Weights of a small mixture-of-experts language model, trained from scratch on English Wikipedia: 45.9M parameters, 16 experts in each of 12 layers.
Below are experts of layer 8 (counted from 0) of a mixture-of-experts language model. Rows are named router (the router's row for the expert), gate (a neuron's input weights, with its number), up (a neuron's input weights, with its number), down (a neuron's output weights, with its number) and show model dimensions 288-383. Each number is 128 + 24 x the weight over its row's rms, rounded and kept within 0 to 255.
Before each expert's rows: "gets" lists some tokens that make up at least twice as much of what it gets as of all text; "comes before" lists some tokens at least twice as common just after its tokens as in all text. This comes from a sample of Wikipedia text that the model never trained on. Tokens count by the router's weight.

# expert 4
gets: " of", " in", " to", " for", " on", " with"
comes before: " the", " a", " his", " to", " her", " an"
router [130 117 126 102 125 115 127 113 152 102 128 141  99 140 121 150 139 108 144 147 102  83 122 139 103 148  73 123 158 118 175 166 112 141 126 144 105  91 165 131 142 130 123 133 155 145 143 142 124 106 145  97 154 112 122 111 119 135 135 154 116 130 123 132 129 167 113  98 122 108 150 139  96 112 140 107 100 140 117 111 124 111 126 110 142  98 151 177 107 146 134 137  87 125 109 140]
gate0 [146 157 130 140 155 124 131 117 119  98 114 114  92 153 118 170 116 125 110 106 112 112  91 106 126 156  94  94 119 135 140 142  99 123 123 155 157  96 142 108 137 132 141 126 147 129 121 158 130  99 147 118 125 145  69 171  98 159 129 152 136 105 120 116 130 174 109 116 105 147 163 153  83  77 129 122 117 129 118 142 136 113 112 110 154 136 123 178 142 124 165 131  77 118 123 151]
up0 [115 171 124 130 181 111 163 150 119 129 188 106 103 167 103 154 139 127 164 133  80 123 101 135 139 173 101  98 123 105 160 136  84 150  89 168  99 117 138 117 115 131 121 153 167 146 136 118 108 102 131 139 141 126  33 121  72 130 118 155 153 142 109  94 118 127 113 130 140 127 146 123 111 132 162 134 130 147  88 112 155 124 190 158 156 133 145 141 110 121 101 133 106 122  90 154]
down0 [118  92 114  86 166 161  92 136 126 153 165 151 124  77 151 113 144 108 121 180 160 106 155 142  96 159 170 140 122 165 120 138 139  86 173  47 139 137 133 130  99 110 201 119 115 123 117 105 150 150 120  67 128 121 134 143 146 120 135 101 112 136 135 149 117 105  86 126 142 129 118 125 145 122 129 113 136 153 132 151 120 113 111 119 134 128 105  99 139 138 157  82 182 169 117 139]
gate1 [118 124 131 134 175 125 150  91 153 108  88 170  84 117 120 122 131 109 122 145 134 140 124 163 124 128 109 172 143 165 137 101 160 160 123 131 141 116 162 147 145 178 127 110 107 166 124 140 118  89 120 133 124 125 143  82 120 146  87 158  87  71  99 121 144 139 108 142 118  94  98 160 153 109 103 129 100 157 134 125 149 124 164 101 164 170 158 133 148 101  88 173 111 130 118 144]
up1 [128 141 130 113 105 155 129 132 155  88 124 169 106 143 113  99 163  68 131 101 139 172 106 129 124 147 140 125 128 125 163 155 156 132 102 124 106 116 126 135 150 158 157 111 116 132 118 170 113  76 105 130 110 148 145 166 115 147 107 168 142  88  93 103 154 130 129 118 106  87 114 159 134 130 103 196 135 179 128 139 181 126 164 112 118  96  87 124 149 120 151 134 135 135 128 105]
down1 [128 107  77 179  76 122 103 102 129 145 115 127 152 120 116 100 140  87 115 145 150 143 170 130 138 128 146 147 119 156  98 145 144 146 136 112 162 135 108 161 122 129 139 114 110 143 157  93 165 116 107 149 107 162  87 133 131 162 136 139 161 109  98  99  87 124  81 100 147 167 112 139 171 130  86 192 111 110 141 143 129 173  98 116 132 172 111 132 153 102 139 116 125 151  88 146]
gate2 [150 168  62 100 106 131 110 141 166 114 135  86 159 132 147  74  69 134 126  97 114 121 152 142 115 100 154 130 146 148 133 120 118 134 125 152 120 122 145 122 121 134 163 139 124 142 110 118 127 165 186 122 147 126 111 125 157 132  76 148 122 140 147 134 211 134 125  93  94 114 102 110 126 140 108 128 146  85 114  79 187 116 101  85 129 105 140 207 102 194 149  93 125 132 153 132]
up2 [131 172 145 191 107  82 137 165 157 151 150 173 149 161 140 141 126  98 127  96 119 146 119  75 111 111 166 162 123 122 134 126  97 135 172 120 101  77 129 119 116 117 122 112 128  76 146 128  82 159 147  73 113 123 142 116 135 114 122 130 142 109 129 120 120 134 114  80  98 104 104 124 107  94  76  79 108  93 114 124 134 135  92 136 112 101 122 169 109 174 137 105  78 149 129 135]
down2 [130 140 104 109  90  94 157 109 129 168 123 127  90 126 175 123 145 148 167 156 124 125 148 119 128 131 143 166 123 117  84  93  78 135 102 105 113 138 125 134 145 127 146  92 115  97 157 109 132 109 161 131 155 140 104 119 120 108  42 136  78 128 117 135 121  76 118  99 107 108 129 136 117 129 178 156 117 138 149 121 152 119  83 153 131  84  95 128 139 139 107 106 137 164 147 133]
gate3 [120 159 133 127  99 122 144  99 108 121 162 132 114 133 151  96 156  87 159 152 138 135 153 140 116 157 128 197 124  86 150  99 136 107 126 118 112 144 123 145 134 133 112 105 172 143 157 152 151 172 186 106 188 103 133 133 100 109 158 152 114 106 136  96 101 147  79  97 120 137 147  97 127 147 108 123 119 129 122 104  74 139 154 118 121  96 167 141  83 136 137 146 120 112 171 145]
up3 [144 153 155 155  86 121 128  89 100 143 144 148 109 136 144 101 154  69 155 130 140 145 151 126 159 152 131 178 129  99 155 108 125 106 155 115 125 144 121 159 126 128  99  96 162 149 134 138 164 157 178 108 175  93 145 142  93 119 161 157 104  88 133 101 108 120  87 102 123 138 151 131  98 139 147 115 114 125 124  90  84 153 142 125 124  98 150 122  89 128 158 142 130 101 177 127]
down3 [145 133 129 154 152 144 125 129 125 140 135 126 181 153 161 118 141  74 154 120 133 119 116 122 131 136 138 129 127 123 163 102 101 129 134 113 117 118  53 134 141 136 105 125 133 132 144 130 148 118 152 124 148 143 125 132  84 125 139 118 136 101 107 111 107 164 109 126 136 132 110 134 143 114 159 134 145 107 137 123 145 214 131 163 128 132 150 108 127 131 121 137 147 156 127 110]
gate4 [108 135 157  97 148 112 125 112 140  91 159 159 137 148 137 149 159 138 105 171 111 131  99 111 123 129  83 121 132 122 114 137 148 111  69 163 126 123 123 136 159 155 144 118  85  88 142 153 140 127 102 147 128 146 173 160  91 147 116 133 130 164 133 143 155 116 156 130 106  71 114 138 144 107 109 120 157 157 123 152 136 134  95  86 156  97 174 143 119 129 123 114 107  77  74 160]
up4 [113 128 130 150  98  99 136 158  88 196 127 123 105  89 137 138 112 139 163  88 152 129 117 133 148 100 193 146 155 134 136 141 107 142 167 115 144 130 110 101  78  98 112 107 146 150 119  90 111 157 151  74 110 130 137 179 108 119 167 166 154 134 149 104 102 163 119 131 124 199 118 136  96 124 151 116  94  92 118 129 157 151 141 140 142 138 103 123 155 134 128 163 137 151 157 125]
down4 [ 67  98  98 123 176 148 119 162  98 129 119 121 118 125 102 106 116 174  99 134  90 157 108 150 139 160 132 109 141 160 144 161 132 134 148 130 107 151 144 141 164 117 171 102 151 144 168 162  90  87 133 114  98 166 107 124 117 116 145 157 138 111 123  92  90 149 108 123 109 163  90 165 121 140 133 173 138 156 111 150  87 165 133 124 124 115 155 126 143 155 128 158 139 137 136 150]
gate5 [108  86 150 152 101 130 159 131 108 143 103 131 152 132 137 133 146  97 113 111 155 103 108 132 138 132  98 147 147 147 131 144 134 162 123 127 100 122 127 132 118 138 132 161 137 139 142 115 124 113 143 116 154  87 135  96 137 104 115 111  90  77 152 133 117 122 150 126 126 102 126 152 116 116 154 131  96 127 136 116 120 117 119 104 150 167 109 178  76 167 141 113 125 115 127 124]
up5 [ 93 156 143 137  86 142 145 160 118 130 133 139 116 124  82  72 162  95 132 130 127 130 111 108 138 127 134 137 141 139 109 148  97 128 132 160 117 114 108 131 160 135 128 115 159 126  98 136 152  91 124 128 179 106 140 113 107 133 161 115 141  96 140 104 157 134  97  97 111 119 113  97 140 111 128 170 135 122  94 108 123 112 122 125 132 154 133 117  92 122  85 156  57 121 130  96]
down5 [133 111 107  82 106 142 128 161 113 114 126 153 109 124 107 134 122 141 133  80 151 146 131 146  95 129 126 133 112 152 170 136 111 179 124 142 123 135  83 106 176 137 135 115 132 145  94 138 103 100 132 156 125 145 108 128  80 159 129 129 122 125 103 117 160 110 133 138  97 165 159 152 106 145 118 173  90 158 130 106 118 196 126 122 131 104 150 152 140 139 116 138  94  86 180 164]
gate6 [169 169  98 184 123 144 130 104 150 145 177 140  97 108 131 127 116 143 170 134 118 128 100 129 124  98 134 172 149 116 159 128 131 116 132 121 112 177 150 117 146 156  88  96 165 100 133 135 150 122 144 119 127 130 100 132 114 125 147 128 117 149 172 149 110 164 151 143 124 150 103 119 126 146 120 101 110 122 118 131 134 110 130 165 109 157 104 148 134 143 139 177 122 131 132 123]
up6 [130 127 117 151 147 131 147 141 128 121 129 131 156 128 139 131 140 138 129 102  88  87 116 118 117  82 110 124 124  88 168 156 120 162  85  80  89 141 144 113 128 138 125 121 101 114 123 136 107 150 138  84 140 120 123 167  82  93 139 141 175 163 150 101 117 166 185 117 139 140 119 131 159 138 114  94 122 117 139  91 108 118 146 151 114 112 179 119  94 133 147 115  86 112 123 166]
down6 [138 125 115 141  81 116 146 201 100 125 134 140 140 147 149 115 135  80 119 150 129 119 152 142 145  99 108 119 104 127 138 174 136 171 144 110 140 138 127 127 140  99 142 104  53  97 175 111 136 143 125 130 175 119 142 129 145 144 104 128 153 130 133 161 159 142 123 126 135 129 134 137 131 141  63  90 101 121 147 145  95 149 143 144 148 135 150 108  91  97 119 103  95 150 123 153]

# expert 11
gets: " ", "0", "9", "3", " October", " time"
comes before: "1", "2", "5", "4", "3", "8"
router [127 107 155 150 131 130  96 109 111 120 156 146 141  93 100 140 140 143 106 147 106 129 125 137  91 136 116  89 154 144 107 146 111 125 145 152 165 165 124 155  92 145 119 176 123 138 109 145 185 149  92 119  96 123 179 112 151  93  71 114 138 165 139 154 156 143 103 141 158 137  78 113  87 127 139 115 100 155 137 130  91 119 122 129 142 128 143  74 158 108 134 122 181 111 153 116]
gate0 [101 134 132 168 177  92 131 127  84 139 107 146 113 117 188 125 124 100  93 125  99 161 110 130  90 106 153 113  69 106 147 118 124 148 127 119 108 183 162 103 116 178 118 117 128  97 134 125 147 149 168 159  97  98 159 102 118 116 120 153 104 124 141 143 131 154  92 144 124 144 150 115 131 100 152 132 122 110 161 101 120 144  76 157 144 126 150 115  98 127 111 184 116 124 112 131]
up0 [126 140 123 117  91 113 156 115 157 157 112 103 113  98 137 128 134 108 126 163 129 133 145 151 101 149 130 124  71 125 152  87 120 116 105 115 102 162 105 130 182 143 135 137 126 121 128  87 102 149 118 140 140 126 115 137 125 117 118 131 103 129  92 142 117 160 131 154 118 156 122 127 198 132 153 155 106 141 128 155 123 118  84 108 126 128 107 138 109 112 149 125 127  73 103 137]
down0 [152 150 121 136  94 134  87 123 139 154 123 150 140 131 106 110 152 142 125 146  89 131 156 177 114 117 191 138 128 146  88 139 140 141 131 116 178 135 133  98  97 145 148 123  97 155 109 145 103 130 145 110 154 151 152 126 112 130 137 153 117 104 134 144 125 171 164 111 160 117 119 143 142 140 163 107 134 179 123  79 118 175 150 123 109  73 117  91  68 146  99 127 151 142 114 125]
gate1 [141 149 127 134 123 111 109 136 110 111 149 124 106 132 143 112 201 136 129 146 119 132 147 134 117 124 116 113 120  89 145 130 117 161  93 125 112 146 128 118 114  84 115  91 125 104 120 112  71 123 169 126  84 165 120 108 129 131 173 182 105 101 158 121  90 151  95 132 118 152 164 115 127 131 127 116  99 134 165 111 132 142 145 106  99 117 117 167 109 139 176  93 126 116 130 112]
up1 [113 125 147 134 104 103 120 108 151 112 111 100 137 162 143 116 127 115 109  92 125 133 120  99 129 169 161 109 130  97 120 126 139 121 144 164 150 137 104 126 141 113 100 139 124 108 104 116  96 169 124 109 129 144 181 131 139 123 120 136 127 126 115 131 120 121 136 129 119 136 115 138 150  98 135 139 114 120 136 123 145 110 105 134 104 110 119 149 132 132 124  88 137 163 118 138]
down1 [104 140 151 120 118 168 131 158 101 114 159 154 136  90  87 164 105 162 123 178  92 144 112  91 156 163 120 134 131 161 122 141 112 153 163 138 160 145 132 141 153 179 142 111 157 108 136 148 103 140 163 123 122 119 158 129 129 122 114 150  89  91 134 107 137 149 171  93 144 144 124 118 105  85 108 158 127 140 152 105 126 137 108 135 109 131 104 127 142  99 116  95 123 115 155  88]
gate2 [ 96 116 129 158 106 125 120 137 129 128 100 142 141 120 104 117 118 128 162 118 178 107 145 122 149 133  97 143 102 150 121 110 128 126  95 145 135 125 129  97 131 144  99 127 142 132 131 133 138 112 141 146 112 132 152 109  95 107 131  91  71 120 100 106 150 149 156 167 135 151 119 123 145 175 184 165  66 148 124 166 151 125 135 137 116 134 128 139 126 135 161  91 143 127  84  90]
up2 [149 149 120  97 145 105  95 138 124  99 141 111 118 147  89 133 148 106 151 158  94 140 150 138 136 140 139 139 177 138  88 135  97 146  77 129 131 141  97 149 123 139 118 117 123 139 127 119 144 126 113 135  73 137 118  96 130 127 117 142 127 100 138 168 113 155 154 100 151 128 153 149  88 110 101 138 176 122 125 129 129 107 118 109 124 108  98 147 128 134 138 138 103 143 129 109]
down2 [108 121 109 138 150  68 115 122 145 114 122 194 120 134 141 156 116 112 170 169  94 157 150 151 122 143 125 111 129 162  93 119 119  99 185 128 119 113 136 116  76 165 143 120 123 126 152 142 131 103 139  97 118 170 135  86 145 149 104 104 129 127 108 118 131 119 124 121 142 133  98 131 105 138 104 151 135 111 153 143 131 160  89 103 134 156 160 164 154 158 143 158 113 178 177 139]
gate3 [137 108 165 139 112 140 141 122  81 155 103 124 143 120 113 109 138 166 103 140 108 103 139 148 127 118 117 106  76 121  65 142 183 136 132 123  83 153 142 118 111 139 155 114  87  90 192 103 112  80 160 177 121  97 136 115  98 109 135 138  77 117 129 134 129 164 130 124 155  88 123 107 101 126 119 121  83 131 127 111 177 136 128 128  87 156 130 129  70 121 152 176 128 136 137 154]
up3 [137 104 137 104 123 131 166 154 167 146 102  99  99 135 113 151 135 107 148 104 120 120 140 116 134 106 124 155 175 176 121 137  72 158 148 121  85 140 154 136 183 151 134 170  91 113 111 163 122  98 164 132 127  96  98  98 102 135 113 141  98 154 131 120 137 123 156 124 126  83 126 160 138  89 129 109  86 124 134  97  94 145 163 153  83 171 121 137  87 142 156 138 156 113 167 199]
down3 [154 119 133 122 168 147 158 136 136 145  95 130 143 105 139 132 106 140 115 102 119 121 114 120 115  92 110 134 142 138 120 118 104 118 128 140 121 143 124 161  85  93 156 102 138 132 122 177 135  87 131 115 133  98 138 175 138 163 121 130 129 140 102 119 162 123 133 163 177 103 130 114 143 160 143 147  89 123 132 148 129 137 116 127 190 131 157 102 137 141 124 141 117 154 157 143]
gate4 [162 120 123  99 107 106 118 114 140 126 123  99 108 138 142  97 141 123 159 125 120 125 159 120 131  96 103 121 143 140 161 110 159 113 122 109 134 137 105 139 125 136 134 123 124 110 119 124 125 126 161 119 168 101 100 138 133 124 165 130  70 113 116 197 105 115 128 117 170 127 131 108  99 130 180 136 117 117 124  98 105 129 141 129 106 163 129 141 122 161  73 135 143 142 129  82]
up4 [117 142 126 149 143 147 110 174 114  75 112 131 102 162 162 131  95 101 130 131  85 132  98 157 151 148 113 131 116 151 122 167 158 132 117  95 107 143 166 123  87 130  73 142 153 119 168 155  89 163 135  81 126 135 106 130 110 109 185 146  96 113 111 168 104 130  93 128 160 152 134 180 137  72 131 118 164 111 117 161 110 145 137 141 107 125 115 126 126 146 108 180 119 149  86 112]
down4 [141 133 152 151  77 123 104 118 133 161 142 128 108 152 179 138 138 127 160 130 147 114  73 126 157 155 136 126 132 135 107 136 137 135 129 178 138  84 138 171 176 131 110  86 178 158 174 148  87 146 160 108 125 137 137 141 166 139 144 114 116 160  92 167  99 122 145 100 125 143 114  86 142  73 132 137 103  88 126 132 137 158 152 129 129 156 133 121 120 131 139 117 118 132 123 134]
gate5 [152 124 125 112  94 144 118 187 115 126 154  75 111 133 128 102 120 132 135 111 144 104 158 194 115 111 121 137 114 104 143 108 137 109 167 136 112 145 169 135 113 118 122 130 149 122 110  95 164 111 138 138 158 106 193 168  78 151 136 116 120 131 150 121 116 164 171  98 141 143 121 153  83  91 139 100 153 138 126 115 114 131 157 151 136 147 140 162 116 130 109 159 115 160 135  93]
up5 [123 151 127 101 172 139 100  92 132 110 134 111 105 121 135 166 121 150 128 127 135 120 155 145 135  99 138 104 162 116 168 102 118 141 146  91 121 107 137 138 146 139 104 136 129 108 141 145 141 130 150 119 142 125  89 120 117 109 121 116 126 133 147 124 119 123 149 117 131 141  69 130 132 127 136  94 150 186 132  99  95 143 112 102 149 114 145 189 170 156 114 165 154 133 144  95]
down5 [142 127 143 146 107 124  88 151  90 132 154 124 131  98 136 131 111 133 140 119 141 155 139 176 118 133 140 141 128  99  74 164 136 114 104 103  98 139 117  93 124 161 154 144  85 152 123 145  90 152 115 144 151  89 136  99 126 114 138  84  38 121 107 156 124 132 160 130 146 118 107 126 149 131 169 164 110  72 122 134 151 153 142  88 103 154 106 139  87 119 144 108 145 110 104 132]
gate6 [105 152 107 142 151  87 105 140 127 107 192 118 132 145 159 135 147 135  92 132 169 143 105 113 110 121 136 142  84  94 141 120 141 130 157 140 141  93 147 138 134 174  89 118 128 108  69 139 121 176 114 113 105 114 115 117 119 128 132 146 110 133 107 170  87 129 157 134 134 137  86 120  94 140 152 127 137  94 120 109 149 107 108 147 150 124  71 122 133 143 154 124 148 115  83 139]
up6 [127 145 132 126 143 125 103 136 139 115 123  98 127  97 171 125 104 144 142  88 162  95 164 113 109 117 118 150 141 165 132 125 157 132 114 110 124 107 129 152  97  85 113 132 106 117 163  98 109  93 110 124 176 111 154  95 152 118 153 147 129 133 127 109 101 155 125 120 144 129  80 128 125  88 140 100 124  89 137 111 121 107 125 140 133 144 110 148 117 122 136 100 155 150 103 118]
down6 [134 110 134 136 113 130 112 136 103 153 129 122 110 104 121 132 126 132 163 109 104 134 132 120 105 136  49 107 116 111 143 110 153 126 132 104  92 141 116  85 112  98 103 107 152 126 138 139 141 144 115 164 108 166 150 111 131  75 151 109 140 172 141 112 130 131 124 124 113 110 114 124 167 168 143 131 109 126 106  82 140  97 177 139 164 141 169 174 143 118 156 128 143 159 158 128]

# expert 5
gets: "1", "9", "2", " to", " in", " ("
comes before: "9", "0", "2", "1", " the", "8"
router [156 166 108 142 191 121 149 109 137 126 136 138 105  50  96 120 155 159 119 126 124 148 136 158  98 106 128 132  84  90 125 144 112 131 107 152 105 167 150 155 109 139 125 100 118 124 113 130 148 105 183 143 104 121 166 139 102 131 143 155 107 153 176 145 127 158 114 116  76 125 113 147 112 135 154 125 134 162 156 136  99  90 137  66 115 148 167 120 161 127 122 163 123 140 141  96]
gate0 [141 135 102 122 142 121 110 159 154 112  47 103 100 148 177  82  82 142 119  98 127 136 190 156 106 155 122 120  95 112  95 156 116 134  92 123 117 110 135  84 144 103 129 110 128 114 119 139 112 113 142  91 130 141 141 126 143 134 122 148 114  88 170 142  98 165  89 135 180 132 120  80 127 125 102 158 119 132 124 102 146 125 143 145 125 113 169 112 138 149 166 143 140 139 181 160]
up0 [141 141 147 115  90 117 155 105 114 157 175 139 147 168 141 111 122  78 136  79 149 106 126 132 154 110 141 136 153 153  99 117 135 114 141 125 115 157 131 162 126 147 104 162 168 157  99 117 105 145 123 143 128 145  85 174 134 130 120 101 100 143 149 155 144 117 117 136 110 133 140 113 142 147 149 136 134 156 123 111 137 115 125 127 117  76  72 138 159  86 130 160 114 108  72 153]
down0 [161 151 146 175 126 162 205 128 119 156 147 125 144 134 119 115 141 139 157 123 125 115 155 120 145 122 141 112 153 148 137 148 137 116 124 142 140  75 124  98 129 149  78 127 159 149 172 139 121  99 121 141 136 126 122  94  83 130 153 123 154 101 155 143 147 121 150 175 142 118 157 108 119 114  73 138  80 116 127 159 164 165 148 115 147 131  99 105 124 109 112  87 117 134 105 115]
gate1 [109 141 130 142 134  73 128 133 121 113 136 132 115 117 135 140 133 112 138  90 130 142  93 137 116 127 144 112 128 111 166 108 117 132 124 143 159 155 154 153 131  86 174  97 147 180 109 124 131 119 152 128 149 132 128  92 136 109 109 140 138 117 154 125 145  95 164 107 100 136 100 105  95  94 140 100 136 138 118 135 136 117 139 151 146 137 133 152 148 100  98 150 110  98  79 102]
up1 [150 137 134 116 114 128 142 113 147 112 117 110 129 118 186  73 155 170 110 112 151 125  89 154 102 118  82 135 145  85 159  76 162 136 153 109 164 169 125 129 138 125 151  83 114 115  78 124 121  91 133  94 111 156 130 109 125 159 123 162 104  80 133 142  81 131 118 117 142 137  79 137 187 124  93  95 137  86 160 107 124 130 157 138 142  93 135 138 125 130 114 146  98 123 114 150]
down1 [106 178 122 133 126 147 123 151 117 137  95 117 139 131 153 124  98  90 153 177 175 149 129 154 123  63 139 106 103 118 127 102 110  89 144  78 150 142 162 155 167 108 102 117  87 135 122 125 150 125 134 109 111 114 116 120 150 113 143 129 134  97 145 114 147 133 117 100 154 136 102  94 161 118 127 101 183 107 162  99 119 125  88 177 126 150 145 152 128 105 125 150 147 128 138 116]
gate2 [123 140 124  31  99 124 157 148 127 172 126 128 136 122 164 135 161  67 122 156 112  91 132 143 131 107 115  96 129 137 157 128 137  88 107 115  99 138 125 124 141 138 136 147 153 161 110  74  99 144 115 112 147  92  64 102 111 140 114 146 132 114 119 125  71  94 132 153 138 161  87 134 168 149 133  88 142 143 126 119 150 102 139 157 158 156 146 135 110 158 114 154 135  88 161 151]
up2 [113 123 127 159 108 137 116 139 100 142 146 101 120 128  98 141 193 111  75 148 108  79 127  98 114 158 131 123 159 125 150 106 187 160 105 113 138 172 165 103 116 138 121  83 143 121 107  79 157 143  93 148 135 143 120 158 114 107  94 112 146 100 150 133 129 177 133 157 111 157 129 131 173 115 130 128 123 109 163 155 153 140 135 130 128 121 115 150  90 117 172 119 121 113 121 106]
down2 [135 142 131 110 153 106 127 106  72 114 119 175 127 123 133 129 163 130  89 142 118 153 139 157 143 115 158 137 123 116 102 166 162 157 159 125  94 162 131 118 113 132 138  75  99 108 108  97  98 113 120 136 170 123 116 176  97 106 101 102 163 154 155 161 125 115  85 150 142 132 122 121 119 104 104 104 167 150  97  98 129 160 103 105 140 136 130 110 143 134 148 119 130 182 144 157]
gate3 [143 116 108 150 111 152 155 125 146 104 172 100 124  97 154 138 149 122 121 144 129 113 116 137 133  90  93 127 114 108 157 115 118 111 145 125 134 117 146 155 127 155  76 133 141 105 125 122 144  75 157 132 125 120 105  93 125 131 141 125 129 169 153 130 105 151 109 118 100 105 140 138 129 108 147 174 168 145 144 137 132  91 101 121 126 171 135 114 150 104 120 156 113 143 153 130]
up3 [ 95 106 134  63 120 118 136 145 121 161 133 158 110 166  90 130 160 125 136  75 134 155 115 103 167 130 126 140 146 130 179 102 123 126 159 146 137 113 123  90 141 149 120 134 164 128 130 139 156 181 140 134  79 121 130 129 113 166 150 107 134  91 102 146 109  98 173 127 155 183 143 131 139 173 159  76 126 183 112 153 151 141 126 132 146 133 114 154 106 116 108 139 158 136 123 139]
down3 [136 153 164 133 148 173 104 146  92 152 150 159 113  81 169 117 101 117 127 136 138 109 158 147 122 114 111 153  91 164 128 133  93 145 102  95 116 171 128 138 140 119 126  94 132 171 135 102 131  98 130 152 129 109 123 137 142 124  71 122 100 145 141 134 126 148 161 113 116 161  85 130 119  90 109 114 119 127 153 139 145 108 143 111 111 141 177 136 120 151 137 138 111 126  78 106]
gate4 [123 177 140 130 161 109 140 133 123 101 149 124 117 164 150  95 125 111 148 112  95 113  86 198 126 110 129 167  83 121 133 110 124 122 128 119 120 102 142 145 116 112 139 178 128 132  91 161 130 159 132 140 135 166 136 191 141  87  87 121 109 120 133 173 129 142 115 119 170 150 115 107 132 137 123 128 153 159 126  96  71 132 149 133 143 177 125 118 149 107 149 127 126 127 123 121]
up4 [123 138 110  79 123 109 148 152  97 108 106 171 130 123  77 202 127 138 153 168 116 147 122 121 149  92  99  94 177 146 148 139 134 168  76 119 157 134 123 156 186 113 133 154 123 163 169 118 125 127 133 120 147 134  99  70 139 148 165 116 109 117 155 132 128 122 117 136 131 118 136 105 131  80 112  67 124 127 141 132 127 136 125 127 137 128 119 128 117 162  92 129  95 141 181  84]
down4 [ 84 119 123 108 152 122 113 115 128  84 150 124 123 124 106 188 142 155 124 128  93 123 128  79  91 141 111 116 105 133 131 131  79 157 131 121 145 123 171  76 116  98 117 132 124  99 152 119 137 128 127  82  92  92 191 127 146 145 169  97 110  93  90 121 113 122 149 132 120 159 144 153 126 139 113 104 130 129 109 123 124  97 160 155 126  94 156 141 154  93 107 121 157 139 114 141]
gate5 [123 129 102 150 127  87 110 121 145 110 134 139 149 138 111 122 139 164 146 122 112 127 135 105  70 153  92 118 132 122 124 147 118 108 124 101 124 112 150 118 143 140 117 101 112 102 142 115 121 133 159 137 126 123 147 141 126 111 131 151 128 115 124  96 126 106 160 107 145 130 121 148 112 115 144 131 141 112 163 116  98 140 122 130 108 109 153 141 110 109 114 121 139 133 145 122]
up5 [171 154 152 134 166 110 142 123 125 139 126 145 165 101  79 158 153  97 113 123 144 146 132 114 112  77 116 130 110 111 167 145 141 130 136 154 130 135 126 140 121  84 148 130 131 127  95 100 174 106 115 147 127 144 129 140 107 131 149 131 179 159 120 163 157 107 158 109 171 140  97 139 104 134 129  85 111 130 110  96 124 120 144 103 134 150 151 106 101 121 144 117 131 101 160 158]
down5 [142 122 162 169 142 153 103 120  86 148 120 131 178 141 147 139 149 178 162 101 112 128 124  89 162 135 135 132 163 129 112 160 134 126 154 136 147  82 145 123  99 113 138 110 107  91 134 107 138 103 153 123 138 134 115  97 158 105 117  99 118 132 142 192 149 120 134 121 167 108  91 130 175 134 143 175 162 112 119 166  62 117 145 115 147 123 106  93 155 111 115 129 133 138 140 108]
gate6 [139 130 124 128 128 102 129 124 128 118 123  92 117 128 124 125 176 141  58 142 107  93 118 173  96 150 127 173 139 165 133 146 121  97 129 130 137 131 172 122 110 141  94  81 154 105 125 146 129 107 126  97 147 138 136 132 134 123  69 166 129 137 178 147 153 108 131 130 127 137 125  82 125 137 138 144 110 135 136 144 131  91 126 122 138 105 158 148 118 171 110 102 131 135 121 115]
up6 [166  72 133 120  95 129 150 133 145 114 171 140  85 131 130 140 104 129 148 125 110 110  76 137 134 116 156 151 141 107 168  99 109 151 107 116 126 120 130  81 191 125 115 141 153 180  68 112 138 156 172 154 140 160 120 111 133 149 151  87 130 146 134 193 140 172 165 114 113 127 103 122 108 104 119 125 113 144 125 112 131 132 134 113 137 100 134 164 115 129 146 165  78 146 112 150]
down6 [141 107 116  90 134 121 164 102 130 122 149 111  91  97 144 151 100 119 133 163 116 150 188 126  89 127  84 130 121 110 164  76 156  83 141 132 122 122 133 111 111  98 126 143 146 102 145 106 110 122 123  98 163 113 153 107 132 139  85 130 120  80 155  62 162 149  65 115  97 155 139  66 172 114 123 121 143 133 106 149 125 132 152 139 114 126 126 178 154 115 108 132  86 140  98 157]